From a checkpoint of a small mixture-of-experts model trained on Wikipedia: a variant of SOAP for the experts, 6363 steps.
Below are experts of layer 3 (counted from 0) of a mixture-of-experts language model. Rows are named router (the router's row for the expert), gate (a neuron's input weights, with its number), up (a neuron's input weights, with its number) and show model dimensions 0-191. Each number is 500 + 40 x the weight over its row's rms, rounded and kept within 0 to 999. Numbers have three digits each.
Before each expert's rows: a language model's description of what the expert responds to. This comes from a sample of Wikipedia text that the model never trained on.

# expert 42
Description: Past-tense action verbs. Main verbs and participles in narrative, often after was or were, such as flew, launched, released, made, overtook.
router:481489570543483454469446449440528495507529455481500481478544495596445514545480556496522491534548457569488410534523518516421437466421508539508509485463532425535449587578450528527463484525422529465504526525494498493477533538531503488488538526485526441468540463445490460523547566487548535504422463545491506523491474465441532529498558492509528476468467496547450492470493522482546514517527496416554468530551455483467482453542502514425507470542546406492586482443486515521512529535493549504520532415519464420529552539476523557474507584563437485444509591515464515492506502465523516483
gate1:440433486503497477450436534488566490450451525473435483477532459593505465533458577496465475394473493475504448481509510473445477435535496426508464455475564505535512480569520478529541587562531536507503552561468528434486513462474526467493536566522450541525498523522445515541516569520468476480530419543488519541513438433442435561543488522434518498501446511454570471485425515452497531475495514417443490482553499523473522562511511494499527512432504525487547528427491517517544565550526526462515549495468451492539536578496476595434493486511477499489490491507587527494482536502511457518
up1:504552490517469557548508523576551523536460612522508439493552488537512486527451479495477460459494505499539496489465503463472500502476500501505512439473540486495509479497417541458419400535480526422533513512494515589404543525570468514469516619501548526564527490523481521528515466468501471512472455576420539471520516413462496454584443454511532504546501450533538514533548499493512506439486554552458450514487473521550388483520490511527466475496551451567491506539523491439469515472513517458496486528540549498504533469503507490474446469500474439524504442485600491512481563505538413466
gate2:482536519563452469506469598462448513546502489499524468474524439464513438551524505529502501518508540578469427528539531513500464490424525436474471464630439449467528423484444477536547497453468473503474554508460493559472486572483418502495510465474515498448499422534517486503530450465477513455557517473442533456528459482527480523574547528559523515529584479541483509508449550449527496524589535490549497508494506493497533485405488448494487447541440496515539535490491458554523486505450391495566530478478525490469551512513486527510512492389469498480472428483550569522510458512532532524
up2:477575443477537476540505481448535530484495477489450492435516547510472505464496516496539487474468493433533557497451473483512556462518528554568509490479515461513511548501511474501471467525509507460454457492447501416498478439524559439499535635532499495497487536517448511535489502464561489562522479494543510526461402494512519490468450480504491515556520471473523524484539508539540436412445468475443541537503475551520499529566469521497536540461508467483478504526441507477432507440544557477509482480490490427534467552454535419416463485503604493492550624529550414524479520594581497500
gate3:490564496425496535462444514474477444489561544554536489578500543463526464510485516551535521454538510438492463461512501507472519491481492519463516523521500484527455485473422531554441391580517482448457480485488506496455533507433489614512529500528457475496476522406472424503494588513451523542507500512556526491509525508548478566482462489489550555532426474357537548474444526559469562557508516461516491477482463529466504525490568486474548491561524525494434457470480518497510459555443528506418543493553495484547494423507443483531533459512448554466483522503532528455491504477459531565
up3:490430458558473454545529464506482524544440489462428504430494473509496508493518450474494501518461495571520471534535477477552490511534504503536495452517476565516545548530583485469583541398502517576537548458535492523535462511552527447476486496520505558484481437549592567523497471515550472479548545453503474503490457511469556425483551525527470454460543530615467469518523458466487419432512477545511490513536530504535552504503462466481454489463522484485524567516488480504474517428494512539511490534446466620448501562528549508503503531454556475546554425464470470543509449486548459413
gate4:485451509554549512488481500435480511502527495435476512485451496479516553543509487519565448544467440561474473535444546498566445475514431580505532524471526480509568517478451538484522487467455542439552457536449525455504528550495475516510447447586570527486528500480537462466512493505500518531414528456477552546507560450538515552532501529482488553465504521541419444527496610475492500550502534495528508515504531439471529494470445469439491489576494489529535413547418482453467484470479445530460529427488500493436435467535476484430507539557400539478519554576509487503480498531509583539
up4:475495489594523545502485480418468508537511451419533485458417472423536514516529532463499469508421511548482463498479541453508477504604466472429507505489535539499553483518488494478481493522421489454508546494456518498477480510542514498483502462501568609441477468563521548476566411504580550602503471452489523506510507499577462514472474550468543445415561534507527498487484525480484559526395500524483519502534536525547472478449448474418478479553514530486490515538398462524485485547488487478523549446528510579463489480511502476485513512527488445527405522543509516544471544493455517484

# expert 22
Description: Countries and nationalities. Country, empire and national adjective words in political or sports text, such as United States, British, Ottoman Empire, World.
router:493491506523519517512470549475517511482459584547505497512477534473561421472485522490440487566489465535429501559453505519533500494534518464505509566525428486524542470528438502555605552520453478547560567561476501447502478531516582496578575471420471503562509510586500510485507441555519521495501477545467431525502559510578543535503532505492487512491533483445526466459457520475483545510443476428530547459454457442462474451559465548400486497513402503471438509470448454487441527474563468472442525541499496450540468519498458491515492510517504507549521474414518547526427477517464518464
gate2:545450502545481501454490512476450494513559505482489503525442522528506505512497445471455517482550500481434445541568430522455510527499433541502455517546470575529538481463551462453522453447520495542467548546493533504575458577476415565488557438470540536489515515541549480490581479479476580497459552579485456516478496530547555518506504488495485533498561509441454475523554516525456474458490488510469490556619525492500498503437512521607495535548452534462425433556545438532441558442489498506473471471509497493496463505486411465531508493477459493515471457479520394501441514447497548527
up2:534426529528562474380489528495464483583438472465548481580460537488541412548486526480500507565505505503453479518487457478507524500486395495509484500561478460440524548466501482489548519512499434569508556494518518478516481514508480502563555494428517494475526504553517503516490497463511578504392463532463454527458498463509534528493500518527517468489518508532517500490524509499497463524538535483467533502579412402468433483537510483544457522488385563421483437514467504528514501434552497489489516535481438493572480496536483484530500574511499533551540500421561444514406451498470514452
gate3:500500528545531469488452504511524500523473527436516477552438472419561434482473607533497556567401465477529496541444474456413472426481508506473520447574537528447544583471434439506464538515445462527585595503476420478551493524558527462517563475455509437518552487519556523547471475430494501527514498523522478490505509512444453554525532515499491497503476440550489520514498564500516519511519488519512536510500458458493438515514467454424468531490481501526476424461473513541447494538528507493432476508516510507482531435551539511457530569466476455550594519444460549487468475497457537463
up3:542481412437454503471572443465451498472506503536517490489578516585459497537534390426504453443513510500479486442531486504530564566514511403514521536453503472522476442521508532513514448488525500485429404515495545563416531461470515541456470534510492490496456557459434450468544507582504535528466494487502440473512476502553558461507463499534500465499472531456481539488567458553510435525465523508498457490514532531531598503497567507576522521526492500461498551527504482473542515503450494513553543500455496520511473512498443480572444517569451582464460479502556448512501573568535481533
gate4:464537479508546419506509503466497531504472560526541515537460475431486490559518573499540543565513504440474476492520477484473474514480519517428462464494539446466465523446464483563450494540496512515441553571435546482439531492478520469476563470474549551496492567424568500523503505408482463522482497548554455542500476519459442481547557523526509560471506450522495402504491499387517436499482464545509565496533454519469471523480520525508468511502560592502489586534504456375485504585555409474488532457474532509505513508513455544434540529547491499541537499446491464490492500529530551482
up4:563486526519509524510524565502489544553535424446506564480522466436478509530462395447510512389486483489487541506500529504533524480538408490528488509490510551498547572455572560524447541474452431486496472507525454473526477524510475558497470461451501458451560547561456453503485511499538473535517502474579452536459430477513509555380466459538414461473546507556457568513488526495465550465539545468469477514501461491503491522503541474556496421518490503493579521561443512536470447474545575534506417489529541569505517543466484483556485498409505508485480498479513537482461478533460475477
gate5:506568505505556509534490546528530537549471514483518592513532524470440499495454489463537479487446453471445452554496519474473562470444493461433465489477505457510481579536505511459474589512525442471585524509484464507496534468496542582513502570511505515499578467590555506534467475516456509582527468484557438527500461447578524413521518536496512485483545443534442452487542504529532488464489439516519492428423455458550519457521563530480522486525472447483504515454575506474526496542534548526553444491503489463510544540482534545469470457552541471581471550511557564489478484462446414441
up5:484440528548464543472536466507477441481460489497480426513449487529542518415538536488475503515549545536548531466482486538534461470515508543548565556537488449519498473493503477514511433481510509540476512506566519483458505460487481475520460458471561446512510489485514482475507493508479507402467587427426585432488551574427500536493453476463482486500451553398546524521451485484522496469500584541510476478510576558451467528505452525459476551467530549460476548513402492507543494435444486533476580493445526509544424441543488452518553539454458505470550443510519507472524531473549577558

# expert 55
Description: Punctuation and coordinates. Sentence-ending periods, commas, closing parentheses, table pipes, and digit pieces inside geographic coordinates and table cells.
router:488524527478594502505481522442488493425521454496472471455516422455532531529465472438485488520571517505457481479525530556415524551503458456479505542540507435475562459562516550515507483461484447474553467488485544455571494514557476494509453478468504500453550546552455508544529475516515459586437520473469472538532518511579401516596487513486483506546517518524467560458530493516443511429485523563483526580411530528525508503502590501424492487463494633450498542503503477505473497483428513499533465468504475472517447556498490462540473444500424484591500493510494535524567499503470507513
gate0:501496459498573473543550454545478461552501500522448508454513517545506452536536534524560514492504533483471479433457479513483428530514567547526486554484505467544517521450546545442493479513531430500495583492391528517461499508493465532510489468478462554515511485489469425446494503557477476527426523461558422466457547530431565491409482551415518467476525537470486527489524528508555487430522390472564539508538436511471520498467516515455498424492488517451450539493509509529470489509563543565530558479508531457520467403567534443488520475519578515494539564513552547538550505444484469526
up0:533463497519505539471489493480485490483568505489500522488545499487525487557499455540499476490418476452518476491480629503510519522589593481515481516542477486529564510563517433506479525569502515471484501460513461389473492512488444507491563433429450422508531456563537457563520472483523554536509497430511431475533526496557498478439505499428498503442423493521486465483523449499460498553432523524582479518444462493509465501419437530473481409456492492507523523488532481628533509499547547500525490482546503542529480497499429480445552529525515545505540498498491583516473523484562428468
gate1:510525506394510460535440529508503442469468537490497459488472468503484550452499466549534482458445538378501433505422495501478504464542466529481492449528508475503532523497549509547454546460580533524544462410506505511527467589468472554497486509566369482455481514444516535473459528512500453518480480488588487526463530505421497520516499528496496470489509538508483427587529495542546500463539509507536552438473467434459516521506553589490503560502506501526461506558519529516519490480490469539517523508492548564542469427613517530519499480456525497449530477457505420540421504499454574499
up1:474470453484486488503483516433428492484500509501421524560503513486480474513516582437514459490490556482501479447484492544503543514498454562533475493548499499465519389555451500486489596490523544534466536413486545467463500550500466507516459504526493545470521493523569548553509522566453603507416517487532514490505481540474460553511492473541512505467515465511561439468335481568510491530483411571521516500512496435478522439552452577493533469442571478494523539461465467459495498496457486459525550512484434514497495529527481435506466514466525496449592506559519540514511442488478498554
gate2:632512508517515426466525490531496483473462458511542459495459529494527477508506478509479511533438507530464523507508523517482470492458450529492482521520446553467476539468477518528515463484587492481499625416438511500446471509467556476548573532507536566482466526581469504478500463583470463492489471448510464522511614413552515427504541539543532495518543455507502481540505512479510605464466492481501505486469449499481437424483494492527526538461453530494444547522508413522532440582503521495465566522475452545524481483545508522470572481472507527531494575399544509440466443484507509524
up2:501429542517537534560501540499531537566401521413509530507478515520510557445481525550520528515450452572523484555500521552554557543461504459412560537470556487470539523457491496437502485447453519481472431501502440454515556464557549588583507456500524540523536537455461469485443409534490526541498504476574581509419547509496526495441482539504530510540470479518524454438494469493458508500474594443484522539466512473497512454506467480479438514501483497478481393495447510449445556489487530497500591503473525545528462482523492502491469454476549481547490548491520465556448530498437531509
gate3:512493502486534467513526513454500466463500462475482490505443519561588426495483518532476531535512559488540431474550473537540541510506446432497549520430475460483484525429471493544472488490520565501491535528501493410504476496622502480470550478522449501467499499426563514482497486564543460457453547538566473457515549478458493505526415514496506460481584520451527516475509508518503502479550525540547466478492488480521473519430515534556500495549559525481511439393583509524517431575539540475473551473485536531482457472636514523497427489490522539570458503486513400528525509507425463476
up3:552521574489523487522480512511505484536487510485476453562479495498608462511569482517568549542568528501522511443527459506538577505477418471508473475460452551458501489486543548544495512524533480476552453486524492427461428508546513505405482468432480461496527472463465503559458476551549472456447528522526532465512560500482468470472521527616440505443502526460570583518476522488536505447453532562571505504511483530494373509475537534528486510492575497446461471481500464521498486444548475539454506454499487518476451446517444449497471513528510466536508549493497459577566519548397475504

# expert 9
Description: Spaces in infoboxes. Bare space tokens and punctuation after colons or pipes in infobox fields and tables, e.g. before coordinates, website addresses, empty table cells.
router:451567456459518527511517568463497503549491442458599460492463459471439472499553499493447443512525537488430540470501500489430499534515444467517512561513479426525535506424529476536456551485508471509531550507468512516522519487463596456502502505483526509475497474520492502539450486447531493444437492480446517559567451462553533535480457468469530488548558495440539599513643496445509492439486576564431459551511470402508514504493471555463450469431469511516492537480404504547471494547503461486542474539490546491503509515508480489540528535539485513550536458513508456538424473515554521519
gate0:443431505513520557526488561497511494499476456465502533502456482499480529456480476565455518469491511473554499531450477549429507403487478434563467505443518456502552522486500476435549533455448532494511526530492524470504444429491491452453567488525480467525487502492544496577478542538508451542398535481482546518449565503528522571495475493507487463573490504487533557564569570526503517487587625493430497494450449461535497493558488474552457483499480509460447414555466558502448532519501452436535446462501547528563522552560504523539478528496524454469471478599512506531475508526505456452
up0:513522498504474502486602429414473482499460552475426469505515578540500564565470555433517486509589481568543551549529508503486494540549469500471518473498504461450513506510568496525452461498551441499450456499511473480473498540538472518501451545494560495491492507489476428478512444479421518429547414491465550520470508498512539464502477502415484527488511494511392452461484505453509552462460457497595482496499523508506478493482469535506522433496512596536613583530486461518577480492458557563528513518530463499445545453484471493500470502595532521433542510519493540517553547509506480539
gate1:500448514522387479509459438513487529514457459431476461462484490549543486534503584446537509586485494495514479478495505467488533481465440547544447577542536552434516463482511431530462486552500504568456475483473488486540488588558552531486494475472500532481559452537476496567523464509522549499545529567522493504564462498533454486502525562477539510412472483526448527469579479527577553535449529453528429484450551495534442465526481506458471444470494531460470530488466503478501545435536478499513504456455480540546535542533505530471458591582400490525571489533517460467485478486444439487
up1:564503423536577541508595544454518460445556561532475541553520497434412457498530428506477483431517512581511570468458483499505484547552503495485546436470475494469473507503522549482578489480460484467542477505481468473494490453429471478609455529511493518516446558510511531458507480525471479482531478459549503514491545476496529501510452453502527465490520523481540485562398498460420495433594474503505566507511484545474522530481520502484518518518500470516527519436478492495493432577455508511512536493546514494482504441471500491523527350426539489491488529599511465552538499514565507531
gate2:419448542525487488519549490541511523538479434451488401465511514506437569498512548519530486493522441431468502564545479425442504512382500491484431516522534525502518486477537451528454467481493538386487486424486447553497495499558424419490535499460514498491500474500492491474572515501487502463431458514506515496498543492455540523521506571516468438494520480457504536595478520489503513543523507528542447516499572510520511503531480557556482536535482461578528527513544426516469509566485443541560467510456493556466540535555432475532424535558466430526424514579485499476479532474536521491
up2:463523558504517491495502466495430501531484526404496461502513480528499508518566526452493500469497496442530507536555437534539489511416473477553512552509590554517455495493590461512468487415495495400456511459496513498559450470511462491505523503469494459508541467560416501531516489563508418455471537456599559483536524452508453484526510527572525495476538502536501483513523561469497536466569500536525445500562491519486424546569490571470485569501493447490528474459479505478512493527464541433536497509414485544476566521618468451522493550531463437471428511510486422480497487559499479538
gate3:436526416533542527505504467454433510503505460543434405443534541505433493467496540526529507477388474498521522461510522465513481522482505527473439502426483474513504519488480514481556509515470491541493521491515558523531524501522523547518537533534519515507524532507589454499466555439533408516477556516587457540485533426596486505485498493457484485461436464518540559503547480488581451525532513508471429412537408537433471494568508501524408475509445507521537499438482554526544513506489417486565425462510503537470560464524514524526468527463542506476490500496541495521435579509526498436
up3:492452417558503534513499397567472516519490483455471401496534518504454463484438496519554474488417500482413535444499567528529558540519457546492478532566458482467470485507540503515489439440490478489531448551601471504552482481575531576577525475473486472496579456508568454473465492508482526520464485526456552580486535471562517477492505522527519504473448502428506499499519592444563449530526496557511504500469484477424530507539476478513440475447467584495444479472435493504482494486474537480497518464547497554515539430526481516448540539508497507513518521495604447485423532528505518502

# expert 29
Description: Name-internal fragments. Syllable pieces inside foreign personal names in sports lineups and lists, such as Jo-ram-o, Rod-ol-phe, Jer-om-y, -ov-.
router:569567497517580505497497497473425506478463444550521438484495481487528577500481483466470523539513475564460509524522506538512535499537489455535471456515505568476523514503539534440498480488479457536500482465551523412458448478564570513553510497548503478462482554521449531561470520513427420509503498472497551474438468518520451414508483498430473543498525452573539579461501497538440561443437505529454559537490532498532539527502525486427495479407535593407529499556496441494537470504426576505561498546472458505541546481497489450470446506412501512468488491467519471491474581506479471534
gate1:477490580481473488550618466494566494518513527547565507508524408553458593478484506518477570509474498501470487536507517504465506513476494515490449481536511530526398539536510521457476515556546536502394437520472529495455550459520506527461431490475461579488467472509442528433506411465507475467573542513482486523547504430432554532475435520477501454507497448498486532440427455470513535519466511505542499548462505542574487403464509417496581521477448504504547482476530534486531450492549505487465445571521524537518548550526501505499551539481515489479412523492531494574462508534491524525
up1:497511452501561492458460548500493488477478511487472486532521524466488393567496522481555483458489461448526501503456506440458536526496513436544486484498539429524475515499561456431534490372478419491553516482484403544534530519485490478516544454555501451500503446539469419482442518588432484556486479471526533509449515536494494465453468539584513491500552478498486492559519512524475518519549496464467488442532499469488489561550542508499395511590477508513484492489459527575502531510461506491522459493499514449471533515502510515568473470568558488539651530528493570520530542554551464461
gate2:530503481484544460528450433504506496597471512441473446513437498504486518534461504588462542530477471546520450487534491467503573588545491506531536486512519468482552534535473488489552433533464557555512499471542585457523500514500442567448542498477502451532484459481536497490466471524506464504454473448500410475453496453536486451441453531405520468551423430562508561469489515416486459487507525495507493510483509418501479557436468507473478586508464548414507493520512469473495522541612561486530463524494468481462544460582534477441523543492499531492497499474556548549545553504476537463
up2:356530485485505539507497547472493509439536558504556463451543493477463446538521487460527489540483540492499455543401489476451411448434479477463449545570512485497529492483535499485473507486577419469485467486451414466445493606467524487551442510544520553522501505578436489514486505539498549497506481492545497515536551529449511494502532505515529477501610520432431481511528489492512527458449519542496488492520538517451506514547508583457456499595496421561514506533458520523578513535476450533487543509452476493532471513462471540526452511479541519547541571499449527463450482483558464518
gate3:464567495577518525496490490489478432525535491536461427540477448553493596533500456404495528517459499524459554523491444468479547523534471540475423468551480509534507494508508488522490554506449490558561424519483543505543491484520502515520526517512474528500564456532542488555523436476491529457510496518554558482510437449420514489474537529465494495473510570513486563521418518516522461592418494506571509582525565569496503599514524483511505485491448402501560409495522496527447457466467478542518474508508481559451507485540459487415431552475477461538496556478558426508491510497486529493
up3:454581491471469576527461521542495450587557544582487474497465553478489525450511465452489510486532410509465526543516509534527556527549494472499477451496524420538539443442518508527486517491508474507574501534501541507478413496517481584510495485539501463549510479529573492522461479483448552432501499463569546498498444504428491466458432505425458598553503538496525509520477524497489502510477485492454510545429521490540554571471562489496503491466545512430527540503553460491460418416523552552551449526511534563524468438504506556515440515554468428505509501487508463466431561543460532508
gate4:536510497552487417487500501450451460502471447541533483570559518576469529561413507513598515511428503429458514596509458510406495500551513463500453503530510475541511508435509494473477454501467478463418469481457477473531481596506525534421500523517464552488462488472521453499498533493529488498493496511552501524462510440463533543410563497507532484530579465513508507466528492531566544430497494447582526550495567501489510466489504577508455517494450567450520507561537486456551505491466524510503514463557576526503588481538460482478528465489515518537400501462474484565484434470514548491
up4:569536466459488443446475561481426495486481476484534515491577527604492531555449503508564515543337464480489520557501441573473511506505473404468491579471467511537488498426518481496496469493470537434416526436550498489526503533452521557541502480568521521443468499483482493498501468524462475512484487491534426515417542448512514576418522499514531504538580456518436524556500465508562538517504509423474537499525473533435468543506490553498519507462447539525519533487570498471532526529471544500500509507506556515447511494549495494465456485504474555553443553423474489492497480519493558497

# expert 59
Description: Clause-joining commas and conjunctions. Commas and coordinating conjunctions linking clauses or list items in prose, such as comma, and, or, but, while.
router:472526529565588548500530538569518505481501461417446560565542485531458497476431481434508574463451519514562463475479551518440494538526467515534549501523482541525490464470555551481468459517451534497501479581496479553506452546534513633444473525542504499485449517518530505524428493510525503505448544440459495503529504531543550528458438535554586468581452514571517507467521510483488491451535492596457525518453489478424503502530444464504478462455536495418456522514484500451489539453477486488506520509486485460564450461491455498499431514517572588548437490538443523495500516510510451538
gate1:509533415508551483470530434497568541533484492563533481499506467494565503444540463500500557445493559516468513528515435493514471507461480472488533531500523493472433477566498550529492594516512473488517453532480439460539470562485487436501441491425485547564579531457476536493475477529496447508447458470504532462475425525460472505544473480476511536541540486450619504524594547445460571525510468537463486502571477548453496498543479472467534526633514455467436498572454440551486517458494493524548478556504463509419498435514463556485557483491472478507501510466542453486491542530511561529
up1:514513443567481527553473541462502493447472498486514505451554516561478580509590441474475493567522510445451549544512423483576490588491390578534427485485465506566496485543495506505497527553519469509467491458478562497475472457476526490560479468588490484459653542519538499504527509459507480449492539517422449425469455526494522557442495497468452534467527475522572518479521580476463491496510450497470566533525496479498446460556432516490477460496524468492486501593497434480518508502508530487437507537502484513525534437542490526534499465455512478446490518504417496517537468544474492493
gate2:549460472478495539466463522566548492500499485510540512525512431471440456442473577479548522498455430504502445507454535509455390500541475530486510563496508488548510528457434462450480546490488451496566450502481549507486534464394524417433556500484475452565460508484539483567518545516505456478459494414540527485521484560536511506484483451516492530505486513514517480574463609561543489501497483500488440531511442450502486528532442474564437492548526470409456463554549581490515555489446486531532572497520566493530519506515566501494460495488487493522514565589474565474492477536490447490
up2:469485526506449499495472547513547524514601493520506544466458403486470491516511557480515505517399445552526455516454508477504475427531479453503473596471512509422559484555480425499516476474577469515516555483528488522512538454503508437489513527542482489554493498502598527548501505512471503534445447413529549497452578524541422500564490546523541551476510508498531480540515473553531493568513462541493406463502481472521469599524562583540420474465496478499456499541539546518526503498459509524488491490441552522536476564472475433503484510526519494479518510525501571433522518394492453472
gate3:445464518516510539474480466486529504462436487530550535496593476409510485454446459453499438585555477598490547441505565479524492517504579484501505482524510471437518495495547460458461547500526511465454414458474479481531430537474501610514450502464518492559463415507531481499493507488481565448527494473490473516513520534515505516515513527472449468473477571464433436551569507470476529537534546526654549518458511474523486495512476515506496507573469485450503549554587498429542572490492435529553488463515495561479482480506512538483522486493455456567505439476471483511486521542505538529
up3:558434473519510530456549447431454446472446424405600496496508476520543515466493481547548478448452558436397534526520528476495540536407494480534446416482486486507505492495481613536470458517489463527508412545512515389442465495537525491494517490485445457436495518459469497524471513506484479496432504414533507440567505458488463526457498512500479512510533452483483531535559565476522546493514507472410487498470464548509443585488485524434544576508538542515482461490486503540501498504527519494532508482501548559528524439510522530516464547588516512489527512480524547471550469513479485552
gate4:489516439497535435532473521588523518521544515557508506537539538439457439537490500449531547494499538483516535456500451478454452448455545498511437468494458551542491443541501507452488449483506490388563464492533436510624555500528431558521514495469522488449492450466544521465539488518489496444422577570516420487458518531512523483509521557554480512471470507485490415432546448492452471501563446589532514581469507558483530514494503532499471471529512508508549570535513519503462469503571468492454503497422539477465517497527462507441532526452519561529487482546562545567470534526493544511
up4:558524524504471470554538518496482504500498485505490551520486561432499412525497482513518462479562520434479480456506527448439457550465495487469521451479433529543487512472466529496512414546501499448563438484530461494553543528516444575562515452503514462481491464477534458501581458500489525393488486520490459433432506538549553493481448505547485490461523512521491453514519431505411468494496410636533469535437445588459473524454518539511480574549545571524546515543466487489453460488524479508514488509472506499506517528517456541510540563540459523520517565513524504608437502500491529559

# expert 5
Description: Ordinals and quantifier adjectives. Ordinals, numerals and selecting adjectives after a determiner, such as first, last, one, second, other, most, former.
router:430451521458495540525522489541472514532517519520535500571572442442565422479536522500469604527457541486550539525547422521444526454523499457540467466479431502463510527471518428547581504561465415480445501457510466519541517547531469467526541463503477470505471539488536477462490469453508521384543539567555497512515424484457518526551541541502439525427505524497490528532478507529577492519518487489566492457494576501489482482571480427508507441477488468473560464554459541477549527496496425482454540450517517499482506515485490557534564500434436437453488496443504480518542548519528443487
gate0:508532552497510457486485447556519469516493432493518476450472566502527548541468458526430537487509503507413510514491469511573525556483468482489489525487522489547531488525534562476567494476453475469495499520494538511551577520500540532584457496527492499477524469579518580541447379471520512510469496502495527455546538468415513482455533427464529542490571524472513545473559550492522460493506457560512513518498514439529460399514495526472452457472515539531425520500419509483483458574523452479496507540459491492499472528510592468550544527551535548508488488432451607577477408531449467487
up0:489527459557497510442545423481455477514454522483502518513490524531518527467509433579617492512569478444521516501451592510515469552501510548475497486551509545453515494503475497492452484538487467574504483499450495467451418541434473508493500445433557513573513466539442516510515493488476453503474493470560460565480527514525495534518512501489512559483476539518510362580464535486473561484467549510497551480545541486444453553489515467529564525494480516489591539464540506392461516411500590543543420440507500485486489463474491456457473509476472535506488500520462471414501493458562509527
gate1:499466460506558514502480432489541507538455454528523425439545572473551480415490517516491504479537504482558513523523471529477503493458461520551481477495499470561438463475565534471488511528555475419501446496446498512449451515562575438492576517457486494510488431520448503479461460484547498453477547561504473494491526537532498455476499468532445479447567512435503424546520497510531502488530542492538504566456501468522482498505478511483495384571506489552520480560459617480527545536503462454545560525428536465542550536525491426534497560561467512536542481468534467451450464517496431600
up1:559453513515497518550551546524471522506447560562542436485495550460536442482570503394516479508511492504469515486516510533512518453482441501486515547484500486526544498426520558535474538462568468431514508540533430475429478484514567461547517550478505509419523462485440512503502451474506438421515470450540543507468529524488470435502502441553465524504525512485475451512555435506542433493441514500505498585480543458539503478516468403563452472492533570515506517542472473550635515502440489483502520478391590492489528548499460526561486499516449515546546490512521495507485449493531431524
gate2:409585562486530456480530472560550478529540476481384472477457473529513521500513465516453554526540497553545558452483538494473507542542517478542489506557476556496507512429545516553555517463484524551439461480493502506544488507458508488531466534479416517477514443511557523512533523377411528535538491529499511412471478495494531496512511544495498586373537517531575497504554497471531456465487563533445536493484515508458429418527485606457450471454466485525465531527477503546517481492538476469528554541439509483537490493441525519519518478455487547467492494451491487517522538505559559537
up2:479521474520469507521487531598506533517484489450561476574479546495523495557479553603471548502550499414503443394499445452542487508492490478512477567508444462555510563496534431553489582483483482506493536477482478543489528501474521388444525525529504509510481427492556477473527468479453474476378468472485455468511521496474476505527523506424492518485551521521543479473567535494482471511472491468492472496422526441503441489533510418520510505444522426457527497499529494500505527490464513560503524550475546491541554570498535460574526470536509464521506459508505587510469520526572519368
gate3:504475556423420560505498514506477492489464453529487457506506422502497502503473510456553528484451602546449472449504442509424482505487563483513492466502481540505506527437522476456432512483465487449452517499477454483514501425536522507435545521545496505522500513523464606554504558528496532467519444482626498525456481485489443442550540437552504483507479480546463520567536535587433579492489446555528488498542506468546537548565536494541534429499537491567454528463501532545410512415503511491569540516479501457433531472477543559496469519507466478524504530539526497438453530483459495542
up3:467574493523606484491467504498513476538502571522525496507482556426512546456510524543467478517588456461567524456547481533528547482567478520542512519503549529517492491496469539572519473488452523517475491469506531540469490525516464556519524472464497533502508495486524456412514486512491516550382512479481484436499493473511547526490452480507382521549531506443531545458446488358489516453443515470473520480487498493493469443451444552491476554525543495442541519541485462488512505523476542496395484535479478478547480493559482466514505448419511536593415482437503462461531530550484500404

# expert 48
Description: Quantifiers and ordinals. Numbers, ordinals and quantity or degree words before nouns, such as first, two, few, several, Thousands, highly, newly.
router:470495515469523537481477420506473511519530513474487515545582510465520520471536578466496536531431482466590485566533454524492546510486522565484509483485494489494479473505520355581518545557526438501462496449514537531570483536545513503503517436511483520513553542420455427505502486512519539499575482505472468486557447495401525528495553549528509520432540488494460459544470539445547511529526520480587514449518493548488425521495498471479552511479545433456552429516489525469521524444479496516408569436502535522527500523506529506484575457471428418447522549456460472516547465516517476459
gate0:474453507550564479553435507530481542497464480557466467463513521412526507446478477536482513537577494461479533415456595446521525493525483512499488471449539475485508443522551561490511537492521523506503512525492487539487570542437472485527468577465475556541551460453510516503506549345532494537520527456479500466529498481497521445570583434488428508474536490567497516532494458535465437527473466441518558449458429484510498437413458551483500496505538521452480525563457563450475519511462477535480562501484478434584496508493490524576494487460548465535529449448508454503461467483519473509
up0:451505416574535492556428515559518532576470485514474538496520513435488463455500489508519577536522444413488529465479459522492464486501576524514446477527527463473559418489482577501427578464515536523489532506453485554466532509525421479520443568470475519555490514439529523496518519421462480551504523532485581492555497482417556539488485416515437436552542471500484504537493521518472466487504481537533601486431473477507529498408494490563476445492582548480480433515478474448478490506460520510466580513461528429508479541511528500496538474505495463488582467490473466473517513485465536542
gate1:459435510513464505516443475456483540487465436479477518588482513599444503508483485489499548459482451557524518479492445507504472500493448548602599599444534537548483516460588498520588455519491501522494443530528508465504498484528606526545502492473496465487549534408451507474451564520499500472543520514492517474584571504572529497445420521517506525452516466561480542487510455472536506455570483434501471495512404487492422476448470541463496475468465469479489495467447500520461511469520499507487538436562500539498484539518593518555469533486507527510544456459483510548492497492489582520
up1:534514527502438531484418513513502500489487484482535520509567481397535472527487489454555573515467511503503496421492495467515532485491485526495542472496511493500500531424507537559477525420508472532443490465465538502455485467520500572478395550507474527364494453481478524528517559505526468453590538529502470430549489579464452434497513416533511479556494497600545500601536514497473527540492516473532502495491463498583508460462433495554502481500556461483457580530452549539565463468516540495519439455452522436492454541502501514550539533507485491538576445488478505438483475473554480499
gate2:457557456535549487512534433539531491427553575494483541474507523574510508558537553550545523558500510451569542527534453525478529552562540516550471470534459426486470480530492425562451512487520462485468500542498440466510477503436454497478498470549541604547523466486441485517494552520462492520524489555517488479496521452409546519497470494495421537460498418415556537485525524454497457527560473463501559542521486503413500511516494495548480531536483466484522516494583590444547416489438494500431541529499502502514520507453478423468477416471506476493426529497486493523554483528442511481
up2:412469547473476535497449540457532463495515461487493520498501507434459485473445467472494445492541507523478490472501526513515505542484492492423518474534446580533541449580525602457528529501456554501533487404548542469541515513484473539544487526437497426434461563461539533526563576486455496499472556486446564537538512530525491511545474533485560463474471521555495515465503447516526502423421517512495504502532468493516505451517552558439494522499526547484497472563475393496469541513526511587539495462406435519506490451484467586512544535469453564431484480527496449542513545463557440515
gate3:472472450526524522456525549549495502555480469469479545467513366531528406510485459427510497430496477482500473534512451428525495534502553480501490460521534502530520488462486499492503456417505525472538519526516495581536545531516572503459533524526524544503481469464546496558490523517525493510508537538550386498532465466528489493501504474480462450526543541539559503542447489522447592518532494471453498521524468554498526568465398477525534451462548465472502560440472480519455461474513498434595452479522493542511451508490570516478447422441488430545438451555501506547472566547502452426
up3:402458515489513570491517524513542482561440497499500486477502409476506468480427476512497505521475495471494523497496542451423519484520493533544487394513526433539402505496565517503528512474520527420469525477540480567545444491559500456432501493529447531460504422512513528494522570445504515458488499523436479517483529462461472521491532526553514518515508520517537523546531481457550513570519582489432508476541452603460574529497399541513581466522525476512506473567457499472461482426536547476491483435490479562598456537491543556533496485491471467469495538525524521546545475417523459525